From a checkpoint of a small mixture-of-experts model trained on Wikipedia: a variant of Adam for the experts.
Below are experts of layer 11 (counted from 0) of a mixture-of-experts language model. Rows are named router (the router's row for the expert), up (a neuron's input weights, with its number) and show model dimensions 0-191. Each number is 200 + 20 x the weight over its row's rms, rounded and kept within 0 to 999.
After each expert's rows: a language model's description of what the expert responds to; "mostly gets" lists some tokens that are sent to it at least half of the time. This comes from a sample of Wikipedia text that the model never trained on.

# expert 26
router,186,195,222,173,192,224,224,216,202,182,191,214,214,186,204,173,228,179,181,227,181,199,190,177,208,232,183,188,207,179,218,196,192,201,196,167,195,187,193,182,223,200,215,232,189,209,169,178,212,188,212,195,184,190,173,162,212,192,245,186,223,190,207,228,192,204,198,198,227,194,181,199,220,202,185,186,180,166,196,165,186,194,225,180,219,225,215,160,175,197,206,195,176,238,197,165,207,200,193,192,222,182,156,181,243,193,172,216,207,231,174,203,234,173,186,192,181,177,221,153,208,203,216,217,204,227,213,207,202,196,225,224,189,236,202,226,194,205,229,219,194,174,236,200,213,201,203,210,210,186,188,227,182,206,244,202,213,190,202,215,217,168,240,184,200,187,227,164,185,195,215,193,180,198,186,221,160,184,237,192,192,178,210,202,192,161,207,204,161,194,208,236
up1,198,188,233,161,231,191,221,194,199,192,172,180,226,185,206,208,192,223,196,185,179,217,181,205,232,221,203,188,193,176,198,222,187,185,202,187,221,196,197,175,245,168,202,219,190,220,196,194,226,202,226,169,184,184,200,176,206,202,180,211,245,208,189,194,178,205,204,199,182,206,231,200,199,182,222,182,150,217,182,163,184,235,202,202,177,208,181,213,195,212,180,175,212,202,204,183,189,184,193,191,159,196,186,209,208,208,172,212,173,192,219,208,208,226,183,168,176,165,176,175,207,196,212,216,198,197,167,250,184,205,193,187,177,191,186,218,221,206,225,187,192,187,213,216,182,221,186,180,183,224,163,228,185,187,220,164,199,199,191,248,177,197,262,210,187,189,211,240,211,190,229,200,172,251,183,223,198,171,193,206,185,174,227,213,183,191,188,197,201,190,177,210
It responds to: Table cell separators. Pipe separators in markdown tables, mostly just after a name or number in sports results and rankings.
mostly gets: " •;", " competed", " –;", "Representing", " compete", " defeated"

# expert 22
router,191,165,200,194,195,200,225,182,208,203,173,209,179,189,182,221,197,177,205,228,190,233,220,224,194,225,189,206,191,205,194,206,162,203,196,215,177,199,202,193,181,196,184,224,216,188,203,231,214,203,194,217,201,188,213,260,162,204,177,191,170,207,219,212,204,217,162,216,223,183,220,186,215,220,177,197,200,232,197,172,196,178,210,208,230,213,225,228,220,188,169,216,202,235,200,191,238,211,205,194,187,183,257,226,186,209,211,195,222,176,194,184,212,199,201,195,202,219,184,166,213,219,185,191,224,198,180,201,226,256,189,181,188,170,214,189,221,205,161,189,199,240,193,209,217,192,198,214,172,200,216,185,174,188,207,208,203,210,213,231,189,213,164,211,164,181,246,211,215,172,203,194,236,184,188,231,210,198,177,167,200,217,209,223,167,218,213,200,250,171,219,194
up0,166,210,226,182,203,222,220,169,215,231,220,197,157,185,212,210,208,173,185,212,184,200,169,189,236,186,244,223,186,209,195,187,203,198,215,222,169,207,200,194,212,211,219,226,211,233,198,173,220,176,193,218,237,176,219,160,220,233,217,210,200,207,205,201,197,198,175,222,219,196,206,194,202,169,214,223,214,181,205,201,221,184,201,194,194,190,163,169,159,223,147,198,204,206,213,199,194,196,224,195,173,223,211,231,196,239,204,217,186,204,203,172,137,212,198,199,198,189,218,203,189,208,241,223,192,190,203,186,201,206,225,186,199,179,197,193,225,164,226,156,197,250,181,202,214,187,181,192,185,223,183,193,184,240,219,192,216,227,230,223,239,226,207,208,216,196,185,177,191,175,212,195,199,179,218,196,170,187,189,170,189,218,204,186,184,204,206,206,182,186,204,188
It responds to: Abstract nouns after determiners. Abstract head nouns after the, a or a possessive, usually followed by of, such as reaction, view, process, evidence.
mostly gets: " loss", " evidence", " process", " relationship", " addition", " story"

# expert 9
router,211,220,191,217,176,204,246,189,166,216,200,215,194,195,181,188,187,208,197,217,218,187,177,175,188,208,228,206,196,222,226,183,200,205,168,218,185,208,228,193,200,190,205,176,179,203,185,191,190,180,210,204,178,211,226,194,232,195,186,190,204,220,175,215,197,185,199,202,197,210,213,229,221,204,206,182,200,236,207,213,201,208,212,197,217,197,188,203,165,169,164,218,194,189,213,192,208,228,206,237,164,228,191,221,195,240,221,211,211,176,185,151,237,204,207,226,220,189,229,214,177,229,160,202,208,156,186,176,190,205,172,230,256,198,214,197,198,154,233,182,179,184,198,177,215,194,199,202,157,184,189,210,192,195,204,192,232,210,219,242,162,213,255,191,193,201,217,201,192,177,244,173,185,209,234,206,183,197,223,203,185,214,206,202,190,223,178,209,187,217,228,197
up2,193,190,194,197,210,170,198,205,210,199,143,203,183,213,195,193,163,184,190,198,170,189,183,212,195,221,202,188,194,181,242,201,175,193,161,198,195,204,191,254,234,167,159,218,175,187,218,223,155,182,190,197,167,222,201,237,188,193,173,205,209,230,246,200,152,230,222,219,235,214,199,207,165,183,196,179,183,214,236,238,200,180,165,169,188,215,231,207,190,204,189,193,222,181,188,216,225,213,210,200,227,208,170,150,217,177,212,226,185,200,219,212,197,177,195,204,193,236,186,174,179,199,195,181,201,203,218,201,190,200,240,186,186,190,183,207,215,207,237,239,218,200,196,219,195,194,202,198,217,208,183,205,184,190,205,212,193,216,204,185,209,185,206,206,194,218,199,177,209,186,220,247,203,209,226,179,195,209,203,232,202,219,217,217,215,213,218,201,183,172,220,202
It responds to: Clause-linking conjunctions. Temporal and logical connectives in narrative prose: when, during, after, before, until, However, plus prepositions like of, with, over.
mostly gets: " when", " during", " where", " However", " until", " because"

# expert 32
router,221,198,223,190,172,209,157,194,220,187,205,172,219,226,209,215,196,202,199,190,235,208,237,181,197,188,227,201,224,229,203,197,170,190,217,227,188,230,235,188,177,202,179,182,196,236,187,220,205,224,205,203,167,200,193,180,200,190,198,166,198,194,193,214,188,224,198,208,252,169,206,196,175,212,222,172,195,201,216,195,159,179,203,218,174,218,179,175,217,176,202,219,226,224,188,215,193,229,242,189,195,237,200,198,166,199,190,234,189,224,211,225,164,182,173,209,185,194,239,189,210,220,199,166,199,216,186,227,190,187,227,205,235,223,183,187,211,230,199,212,197,195,218,183,164,224,239,197,167,205,177,216,179,193,205,206,200,175,160,188,194,204,177,191,196,180,213,173,178,179,231,225,209,185,191,191,183,192,180,234,187,203,178,187,210,225,222,193,211,174,187,170
up1,173,178,186,207,186,200,193,208,233,249,184,182,190,171,186,164,176,182,199,213,204,158,184,202,205,201,210,172,181,225,221,193,219,198,203,204,179,191,228,169,168,211,221,248,200,187,242,179,220,178,207,199,208,184,168,238,182,212,195,171,203,175,196,173,194,198,195,202,214,190,184,176,196,182,210,200,225,203,182,163,201,213,191,201,181,198,208,209,179,213,203,185,191,184,187,222,185,153,183,233,197,215,200,172,204,225,200,219,202,192,183,215,219,202,231,205,165,183,228,208,193,216,176,227,193,205,192,204,192,200,211,206,192,218,197,189,178,192,185,170,189,241,162,137,174,162,192,171,177,221,167,233,188,221,201,219,195,204,197,229,144,239,192,218,211,187,204,224,211,181,203,198,208,216,192,201,193,200,180,195,204,214,169,189,180,190,201,179,169,171,203,220
It responds to: Numbers within tables. Spaces, en dashes, colons and minus signs inside numeric data such as scores 75–52, durations 4:50, dates, and climate values.
mostly gets: "′", " −", "°", " (−", "–", " +"

# expert 2
router,212,188,219,170,178,201,233,194,188,174,183,187,213,232,224,220,207,169,197,206,208,244,229,222,193,190,165,196,219,194,233,200,236,200,171,226,220,199,185,217,192,206,168,215,229,217,199,218,214,206,192,181,166,147,177,216,210,209,181,204,165,219,218,206,209,198,186,226,196,201,200,200,203,204,178,199,176,243,217,163,202,192,191,193,241,215,193,181,192,176,193,202,190,197,181,175,200,196,150,193,225,168,196,174,181,194,183,194,202,195,203,195,235,180,163,200,218,205,210,203,234,213,172,157,236,234,199,228,184,196,162,172,185,200,195,231,218,245,186,210,190,202,215,214,196,218,203,205,172,204,215,201,216,173,174,181,169,206,247,219,184,199,215,194,189,206,241,193,213,200,213,183,201,190,188,198,209,205,211,219,204,205,194,214,178,171,202,173,232,227,186,183
up1,204,193,231,221,225,209,209,212,203,186,195,177,218,178,212,221,210,172,170,216,198,201,230,193,202,181,196,202,207,212,183,227,184,151,170,225,182,225,198,182,174,208,197,201,173,215,217,212,192,195,179,205,181,165,181,199,210,211,213,188,203,193,252,168,220,176,177,193,237,218,200,214,194,213,216,254,154,190,226,187,181,177,184,213,176,189,193,197,184,219,176,197,216,192,179,172,200,202,214,211,216,173,200,219,200,192,206,161,185,235,202,183,190,197,202,225,215,161,233,206,224,214,223,250,195,188,218,195,228,194,196,234,213,234,208,231,209,175,200,224,201,213,199,194,203,252,201,209,212,191,162,192,217,193,192,191,208,194,208,158,215,135,226,220,203,232,196,213,218,192,165,213,218,201,202,184,193,196,203,201,194,182,186,174,180,199,231,186,204,178,185,207
It responds to: Person role nouns. Nouns and modifiers describing a person's role or sport in biographies, such as footballer, politician, freshman, basketball player.
mostly gets: " footballer", " politician", " debut", "American", " championship", " senior"

# expert 29
router,205,210,210,190,184,173,178,217,194,209,231,183,170,205,213,185,179,190,238,234,216,180,209,210,199,164,185,188,168,193,172,214,174,169,240,192,177,213,215,208,203,182,242,187,166,223,214,196,214,195,187,205,215,196,225,212,200,215,254,188,224,215,162,215,169,170,238,180,181,159,214,188,209,175,166,193,159,171,189,199,197,186,226,192,218,209,203,209,204,182,187,203,178,207,216,225,215,221,220,151,179,228,174,213,186,202,214,186,224,172,184,195,213,164,216,225,206,180,232,201,191,214,183,215,197,222,198,198,238,204,191,232,232,173,208,234,172,206,235,228,204,202,198,198,192,197,225,214,174,184,206,208,178,226,204,200,186,216,192,173,214,200,192,202,187,186,225,242,207,189,197,193,206,235,187,206,208,227,224,227,202,184,213,188,191,214,184,200,199,234,209,199
up1,203,252,186,214,179,177,204,174,215,238,243,207,184,201,183,168,210,168,225,202,216,218,224,175,237,207,243,223,218,225,194,173,217,172,217,182,186,196,207,168,194,193,193,195,202,210,252,203,223,193,193,201,166,205,180,197,193,199,220,184,240,238,209,190,213,170,212,208,199,185,182,190,217,173,190,210,181,226,212,184,206,204,212,169,150,201,240,202,197,207,176,189,191,191,239,228,193,194,203,202,192,206,200,189,203,173,209,158,189,212,200,231,218,190,235,203,156,209,207,198,194,181,188,183,186,206,205,246,209,190,191,199,193,227,186,171,205,176,227,204,210,194,198,217,223,197,199,208,191,186,199,237,201,239,243,207,190,203,190,227,181,199,179,215,182,236,163,207,230,199,198,228,220,188,176,182,192,188,206,193,183,201,241,203,237,199,200,193,218,205,206,208
It responds to: Time and place prepositions. Prepositions in, on, at starting dates or chart positions, as in debuted in, In August, peaked on, plus across and approximately.
mostly gets: " him", "In", "″N", "On", " across", " approximately"

# expert 15
router,163,195,183,214,206,216,175,224,166,177,223,227,184,192,224,211,210,177,188,186,191,206,175,163,215,180,206,198,213,188,206,191,203,227,196,206,227,177,230,181,203,209,198,195,186,192,177,187,160,201,225,165,204,225,183,205,209,207,214,183,234,188,224,189,180,234,224,157,183,196,166,219,145,220,187,193,209,211,202,221,190,201,197,228,203,169,188,197,190,201,213,213,213,216,181,199,218,234,166,184,187,230,221,151,218,217,232,188,190,240,238,228,226,200,203,204,199,226,188,219,201,198,202,210,181,203,191,216,196,205,182,192,202,178,177,208,200,187,197,212,238,227,206,206,221,181,176,212,234,191,225,187,200,222,170,161,204,215,203,177,215,233,185,185,173,208,211,234,181,199,196,255,206,196,194,211,235,201,167,228,185,180,196,169,232,198,197,216,203,221,201,197
up1,204,183,225,157,194,195,204,191,184,189,222,211,201,157,192,190,188,231,196,207,177,209,241,172,189,216,201,181,230,187,175,214,229,173,199,213,190,179,217,223,205,202,157,209,194,206,186,215,200,203,197,200,214,191,203,196,209,233,235,199,204,149,202,183,215,214,230,187,216,208,188,190,195,188,206,174,214,216,211,232,219,194,194,196,190,222,202,174,195,208,205,174,193,204,223,175,205,199,238,189,173,242,243,183,224,195,149,224,142,208,195,219,202,174,201,228,197,203,208,193,227,175,183,195,177,206,196,199,169,194,203,174,188,238,177,187,211,196,173,188,160,213,213,174,162,225,205,188,185,220,208,173,196,188,186,214,209,206,169,188,196,205,203,265,179,170,193,198,185,219,213,201,189,197,184,183,175,220,181,220,213,175,243,216,201,190,171,203,197,212,186,169
It responds to: Foreign name middle pieces. Middle pieces of foreign surnames and Latin species names in cast lists and taxonomy boxes, such as S-ear-le, Z-im-osa, plurifur-c-ata.
mostly gets: ".I", "iak", "sch", "yll", " Roth", " Xia"

# expert 18
router,180,238,252,190,197,223,208,197,196,193,196,185,221,199,221,215,173,194,217,161,205,184,205,236,204,188,168,193,199,207,226,205,220,180,164,212,190,212,199,183,210,163,205,209,222,185,237,201,180,186,198,214,179,230,226,249,237,210,188,198,198,208,197,203,202,160,201,208,211,239,203,178,196,199,219,203,151,187,202,169,199,198,223,202,184,211,172,221,186,197,243,210,201,209,189,189,173,249,196,213,190,235,200,217,201,200,181,215,218,193,188,185,200,198,185,183,193,202,179,165,201,208,191,185,197,211,217,215,184,205,191,181,185,201,224,218,173,229,236,220,211,199,232,211,202,219,191,215,183,199,188,210,204,220,224,205,209,253,186,185,195,179,192,181,236,202,231,186,183,204,256,199,165,188,221,215,186,205,249,207,214,209,207,185,180,163,216,179,182,192,218,238
up0,180,207,224,184,216,191,168,208,195,187,222,236,226,222,195,171,219,181,194,173,155,218,208,200,186,208,209,218,192,209,215,206,168,184,237,185,241,198,215,207,210,206,188,158,202,212,187,191,228,215,209,206,224,203,162,196,165,201,192,222,208,221,197,204,141,224,199,154,207,199,188,179,192,176,200,209,230,183,215,231,161,185,190,238,197,218,268,211,202,205,211,191,189,249,198,199,188,221,220,192,216,200,219,204,186,188,179,185,194,195,215,204,187,180,173,204,171,192,190,227,199,194,188,165,181,238,186,170,205,170,232,191,216,222,241,221,222,210,196,231,188,214,210,207,190,234,164,198,211,187,196,183,221,209,179,204,184,198,179,223,197,220,206,237,195,197,178,222,215,193,213,213,194,217,206,204,227,184,204,225,195,199,209,183,199,178,173,192,213,214,238,200
It responds to: Articles in narratives. The articles the and a and possessives his, their in running prose, especially sports career narratives, as in with a contract.
mostly gets: " his", "-yard", " entire", "His", " His", " a"

# expert 13
router,215,201,195,209,217,209,172,193,180,199,197,212,184,202,177,198,173,245,196,217,184,190,193,185,209,213,220,158,197,194,185,186,217,203,224,213,147,217,188,184,215,171,196,182,212,185,205,210,234,220,202,220,170,224,225,236,182,207,218,206,184,183,221,234,208,171,206,160,192,191,200,213,221,194,230,202,167,170,185,202,221,206,234,195,223,201,194,228,226,171,201,182,193,218,206,198,187,196,226,239,199,191,205,219,194,217,204,214,200,192,178,208,219,196,197,235,172,197,216,148,211,220,179,205,195,179,172,201,217,219,164,229,234,192,242,208,185,185,229,211,172,182,211,179,211,176,211,201,217,192,211,166,196,219,205,209,228,152,197,208,197,211,214,216,180,227,221,205,227,192,217,193,232,197,209,208,197,204,231,209,189,227,213,196,212,231,237,201,173,203,256,165
up2,153,207,257,231,213,176,192,197,196,209,182,189,190,213,167,192,176,198,200,220,210,217,193,208,192,194,187,192,193,199,206,192,204,182,191,216,202,195,228,185,170,200,193,186,186,200,235,189,183,184,179,210,204,204,243,235,190,163,205,236,186,210,188,196,159,174,213,204,213,214,154,190,223,237,194,233,209,182,165,169,196,213,215,197,203,199,196,192,203,208,199,186,226,204,214,186,213,152,193,193,180,254,200,181,233,218,173,204,229,205,201,211,197,184,216,209,209,195,216,201,191,178,209,203,208,193,209,158,239,224,213,201,182,193,227,206,203,183,206,209,198,241,225,204,138,175,214,185,234,195,177,181,208,204,247,186,229,222,184,193,198,210,180,218,222,211,211,207,182,181,182,208,215,205,229,202,202,226,169,158,194,220,210,217,198,199,222,184,237,221,216,191
It responds to: Verbs after to. Main verbs and modals after to, who or which, such as help, provide, take, could, might, and preposition to.
mostly gets: " began", " could", " using", " does", " provide", " gave"

# expert 4
router,160,248,186,225,220,190,216,184,217,207,203,188,235,221,185,188,176,227,193,191,205,205,183,175,205,177,219,173,229,203,181,219,184,185,208,206,197,173,241,186,213,209,195,205,202,222,201,210,217,212,177,171,219,208,198,249,219,207,205,209,165,213,214,209,228,173,185,188,211,196,190,167,235,179,174,169,201,187,214,220,190,229,226,181,181,195,219,189,195,179,209,198,219,221,205,210,207,209,249,206,210,228,193,211,197,181,219,185,201,209,221,217,200,190,206,189,238,224,202,228,208,199,166,208,185,191,213,217,192,198,175,182,167,232,209,166,197,178,196,190,177,194,218,222,241,168,225,205,210,185,202,202,201,221,191,213,187,227,169,215,181,230,194,240,202,260,212,213,191,164,169,217,217,184,189,187,209,202,194,182,190,187,173,200,245,232,230,188,202,213,206,169
up0,207,185,204,182,222,170,209,229,225,188,231,177,194,227,181,209,199,190,212,206,192,195,215,205,232,172,199,188,183,247,198,217,186,226,214,194,243,230,221,215,240,233,222,205,203,217,186,215,194,183,195,191,241,220,203,184,205,215,209,202,193,218,200,218,182,181,202,205,185,232,156,167,224,208,180,193,208,206,210,192,212,191,240,213,214,201,212,170,199,199,209,201,206,222,216,236,194,184,228,195,245,205,197,221,221,232,233,181,230,183,213,204,187,238,209,207,208,196,200,243,186,278,182,196,204,198,198,223,184,158,166,198,220,196,206,202,224,209,190,188,198,194,198,219,215,206,210,173,211,227,188,199,219,206,227,231,208,195,189,189,204,207,200,197,215,215,223,159,185,166,180,200,193,188,255,196,201,201,198,202,180,217,194,184,215,196,223,184,191,185,209,252
It responds to: Verb stem pieces. Word-initial stem fragments of Latinate verbs awaiting a suffix, such as cul-min-ated, appro-ve, sol-ve, pres-, gener-, impro-.
mostly gets: " pred", " pres", " rel", " gener", " res", " activ"

# expert 8
router,214,226,255,230,233,199,196,205,203,213,174,176,173,169,194,197,209,207,198,214,198,213,157,206,192,188,209,186,185,235,223,205,182,189,200,191,159,197,202,224,185,203,200,191,188,167,203,221,182,194,206,191,203,203,237,203,175,224,215,223,222,184,171,191,198,175,198,230,217,190,214,215,236,234,165,240,200,197,169,156,234,241,175,200,191,185,206,213,204,237,194,206,203,201,222,168,183,181,178,187,212,196,194,225,189,214,156,185,192,241,179,217,185,192,187,163,163,208,173,172,191,188,174,180,182,210,190,181,190,230,193,199,178,189,203,238,179,189,190,171,218,220,192,203,184,221,186,196,210,225,203,197,200,194,192,191,223,187,199,201,212,203,202,222,192,205,236,154,213,210,248,188,185,166,215,228,201,195,220,208,210,205,208,194,182,178,243,199,207,210,214,208
up0,207,207,233,227,196,195,215,197,211,214,170,176,157,209,187,192,199,187,207,213,186,173,195,177,210,212,181,203,200,219,217,179,212,195,200,181,198,174,213,202,205,226,204,191,187,202,228,211,143,198,208,192,184,180,182,180,205,213,236,193,210,171,217,217,206,187,190,185,206,181,196,192,166,217,201,192,185,211,231,224,161,246,160,218,184,215,185,217,176,208,162,178,165,223,230,206,191,212,190,176,193,208,239,191,199,162,198,178,212,221,206,213,235,218,229,196,177,207,219,214,189,192,219,183,188,199,191,197,225,209,214,205,167,233,194,170,210,179,181,188,209,200,235,224,189,225,214,225,240,204,180,180,218,190,195,217,218,209,205,181,225,186,200,203,195,229,198,165,188,230,242,216,214,227,196,190,178,177,183,201,186,185,220,261,210,162,231,172,175,203,213,211
It responds to: Determiners and list commas. Function words and quantifiers before noun phrases (the, a, of, various, several, many) and commas between items like genre lists.
mostly gets: " various", "-based", " many", " numerous", " several", " traditional"

# expert 30
router,217,207,184,213,212,210,177,157,197,201,214,172,172,216,228,204,207,206,215,231,172,208,174,198,199,197,177,212,205,232,185,208,202,207,240,205,189,196,218,189,197,209,214,221,178,232,199,191,202,185,211,204,227,174,217,266,188,204,180,235,192,195,209,204,194,183,198,237,180,179,206,199,200,213,199,152,208,194,192,181,244,166,200,204,218,221,190,187,182,220,167,196,167,196,170,196,169,166,186,204,197,181,201,200,190,194,228,190,191,191,185,178,205,193,219,186,212,192,181,207,213,207,189,216,204,162,205,210,188,201,170,235,172,196,195,175,184,233,169,189,211,182,229,170,212,213,221,191,205,214,223,205,210,201,151,213,223,167,233,186,232,209,233,177,193,181,238,196,219,198,156,193,191,173,187,182,193,198,180,200,195,165,207,222,197,210,220,220,254,162,199,210
up1,165,223,232,201,184,212,206,192,194,215,202,171,196,221,207,190,209,179,220,173,189,226,202,235,203,189,213,245,203,229,185,216,192,180,226,204,199,196,227,205,214,194,216,191,213,187,188,226,236,179,186,177,137,179,232,174,190,197,207,191,216,225,175,226,195,214,191,207,216,173,205,203,158,192,220,176,168,197,192,210,165,181,210,198,170,185,191,201,200,217,185,144,167,180,166,207,206,185,228,191,228,202,229,237,202,166,208,216,188,202,216,205,237,182,204,185,207,156,214,205,225,221,182,212,183,187,214,201,207,222,156,185,186,205,196,228,191,187,199,224,230,190,172,210,163,233,171,211,189,196,213,213,215,201,190,210,194,221,211,185,238,195,217,197,191,193,186,204,205,205,196,195,187,205,182,189,220,234,225,221,174,222,236,179,180,163,194,192,193,203,221,220
It responds to: Topic nouns, fields. Mass nouns naming domains or resources after of, and or for, such as water, food, health, law, energy.
mostly gets: " water", " food", " health", " land", " oil", " law"

# expert 11
router,179,225,177,215,215,196,198,213,188,189,194,225,182,208,194,189,212,215,199,223,179,215,212,222,183,235,197,151,184,187,197,180,173,205,205,197,194,196,206,220,191,199,178,166,182,228,200,233,187,220,178,188,209,198,171,205,189,191,182,221,209,231,217,196,225,211,166,150,210,186,203,226,219,211,196,202,220,213,210,236,191,219,196,191,181,203,193,226,227,220,213,191,246,209,186,201,257,191,193,174,193,200,201,186,168,162,226,234,161,224,245,245,162,191,185,187,194,219,199,171,183,182,220,207,199,217,217,200,211,190,175,194,176,204,186,179,225,195,173,188,191,214,176,226,175,217,221,181,201,171,195,188,213,214,194,174,205,244,214,171,183,206,172,239,227,226,178,213,206,190,193,210,175,179,219,195,190,199,186,203,209,173,198,231,216,203,174,202,193,187,170,231
up0,200,213,210,199,219,207,220,175,170,217,186,208,228,203,182,205,181,199,200,203,187,190,168,215,217,202,200,191,206,205,199,223,179,211,205,198,198,206,214,202,198,201,205,214,150,218,190,223,226,167,196,195,160,152,230,246,177,213,207,176,188,216,216,197,230,224,199,200,201,186,197,218,203,188,220,215,201,203,209,189,205,215,213,193,193,181,231,236,218,232,226,204,194,170,209,208,214,196,200,199,192,192,241,206,220,195,164,198,198,190,208,192,209,207,213,175,167,178,191,184,171,205,160,178,232,173,217,170,233,179,215,193,249,152,221,177,226,170,219,207,225,189,209,219,189,165,193,202,173,180,158,167,242,208,199,192,204,189,230,210,189,227,238,216,218,177,211,193,233,222,207,205,196,191,186,150,215,190,202,203,199,212,212,180,173,241,203,213,204,198,193,240
It responds to: Consonant word-piece continuations. Single consonant or short consonant-cluster pieces in the middle of names and technical words, such as Dal-h-ousie, Mc-C-abe, sl-op-ing.
mostly gets: " sp", "amb", " sk", "oph", " bl", "erm"

# expert 17
router,164,228,204,214,166,211,211,162,194,220,158,234,196,192,195,229,176,179,198,211,214,173,183,230,204,192,179,153,224,191,197,216,197,186,215,214,210,149,202,201,217,188,194,195,184,247,164,199,238,235,181,188,214,179,191,226,175,187,155,193,183,229,168,209,199,221,193,197,205,204,196,208,194,192,185,218,166,205,194,207,203,232,187,221,163,207,218,221,210,221,221,215,175,160,189,192,180,216,210,200,216,236,200,222,181,170,193,184,204,178,234,187,175,195,189,170,238,201,188,221,216,181,189,202,212,164,196,203,191,216,203,162,173,179,191,185,191,186,202,204,200,206,201,152,204,224,193,219,199,219,192,196,181,204,199,203,201,196,235,180,211,179,211,218,191,211,170,223,189,213,187,214,233,203,189,215,214,200,176,209,205,155,193,202,193,243,178,233,194,184,188,190
up0,198,237,192,193,191,215,182,191,181,218,201,216,163,192,203,202,200,166,181,222,243,201,160,181,235,208,214,231,185,199,209,209,162,177,174,176,188,192,245,213,200,200,182,164,190,198,182,221,212,170,187,232,206,180,221,249,160,194,182,220,228,208,191,227,193,206,208,221,178,225,192,201,186,199,160,244,178,185,204,188,161,194,239,213,231,182,204,190,199,209,190,177,232,194,205,181,215,183,202,206,192,221,176,201,210,151,146,233,181,201,198,240,225,168,196,186,221,162,181,195,187,184,170,185,212,175,213,212,200,199,187,204,207,174,189,195,216,173,218,193,214,222,167,195,185,216,175,192,188,202,189,212,202,175,207,166,193,196,213,197,183,230,225,211,207,198,219,183,217,224,208,158,202,208,213,212,193,200,199,180,182,204,201,201,195,215,214,212,227,187,192,213
It responds to: Word-initial prefix pieces. First fragments of split words, often Latin prefixes like inter, con, sub, dis, pro, plus starts like Ant, Ph, cl.
mostly gets: " inter", " con", " pro", " sub", " ro", " emb"

# expert 27
router,162,219,231,217,229,211,211,174,193,191,199,238,155,172,207,197,220,229,187,150,220,178,190,199,186,204,223,191,187,176,214,178,217,181,216,208,200,176,170,205,177,205,173,183,183,204,204,185,190,216,210,196,190,180,196,184,196,175,203,221,212,197,181,211,184,230,195,185,200,167,186,209,176,191,198,201,209,226,178,204,215,228,203,210,160,189,197,212,205,216,207,199,230,183,201,180,169,212,192,180,168,223,235,220,213,203,175,209,218,227,236,176,162,196,181,188,234,193,163,176,179,176,218,237,217,239,209,201,196,218,186,166,166,215,198,156,201,200,182,189,197,219,195,225,171,184,206,225,216,193,207,226,218,193,195,219,189,208,196,187,201,175,156,227,201,180,167,197,218,177,188,233,230,241,217,194,169,158,189,190,223,175,196,194,198,207,205,208,191,193,188,183
up0,182,208,182,195,176,216,187,202,196,195,193,212,163,163,180,153,225,184,174,207,212,209,189,178,237,212,228,223,184,206,208,193,173,173,168,188,197,206,208,226,182,194,174,197,230,183,223,186,187,172,197,199,171,205,196,231,222,210,240,195,208,235,187,175,172,210,201,212,225,225,195,186,240,190,177,187,205,219,183,166,174,201,182,151,193,174,210,207,214,230,195,228,201,167,191,203,205,189,228,186,161,184,221,227,209,214,181,212,236,190,192,161,190,212,222,180,204,210,188,227,191,209,199,196,215,195,212,161,175,185,211,200,215,234,196,199,211,208,195,182,210,220,174,224,158,210,210,218,183,179,211,216,167,219,193,208,236,193,197,226,195,198,192,163,167,213,212,240,209,202,202,192,211,200,170,192,167,207,206,197,191,178,177,202,172,191,205,247,184,176,189,222
It responds to: Capitalized word-initial letters. First letter or letter pair of a word, mostly capitalized names, after quotes, parentheses or "the", such as C-ascades, B-olliger, cl-ams.
mostly gets: " St", " Ch", " N", " Th", " Cl", " j"

# expert 3
router,166,179,189,168,170,203,225,208,194,194,193,202,178,200,204,223,182,176,213,171,188,214,229,237,180,174,206,213,212,184,179,189,232,209,210,211,241,204,210,195,177,201,190,213,216,200,212,197,241,188,170,216,194,214,209,210,206,183,179,229,208,158,185,210,213,173,228,203,190,184,205,237,191,228,220,167,174,175,165,242,155,177,223,199,165,214,202,195,180,211,196,197,210,199,164,213,203,246,237,183,222,204,181,200,214,172,192,193,183,170,227,183,198,193,172,176,213,182,201,195,206,194,223,203,179,199,175,223,191,186,193,166,209,189,217,187,229,235,205,203,210,188,193,193,215,186,175,234,247,181,193,200,195,207,247,190,217,208,171,176,249,202,168,209,203,212,204,211,177,222,200,201,224,226,200,177,187,197,198,200,178,199,230,199,201,233,205,201,170,209,187,186
up1,233,218,241,195,218,198,226,164,219,165,185,193,181,236,249,210,209,213,187,198,212,242,227,222,249,196,176,194,192,206,176,210,191,185,224,223,212,210,208,192,192,195,216,190,227,205,219,212,178,193,206,194,182,181,172,190,189,176,206,206,212,186,197,191,184,213,195,216,178,198,212,225,193,214,203,198,163,208,192,215,208,183,215,206,198,192,197,230,210,166,188,167,137,211,233,188,197,212,211,224,193,207,228,206,201,174,180,193,178,212,236,159,224,219,210,231,195,223,187,215,187,219,213,201,176,212,222,209,217,192,186,195,231,180,172,218,238,212,217,194,182,192,225,172,239,206,251,189,210,205,196,176,178,217,181,208,188,183,188,191,196,189,180,193,197,186,189,200,234,218,232,186,210,189,213,186,168,170,237,214,188,188,162,197,179,183,231,199,176,174,184,193
It responds to: Score and coordinate separators. Separators inside scores, records and coordinates in sports tables, such as the space before 7–6, the ( in 8–5 (5–3), and Win/Loss headers.
mostly gets: "^{(", " Loss", " Win", " .", " Height", "⁄"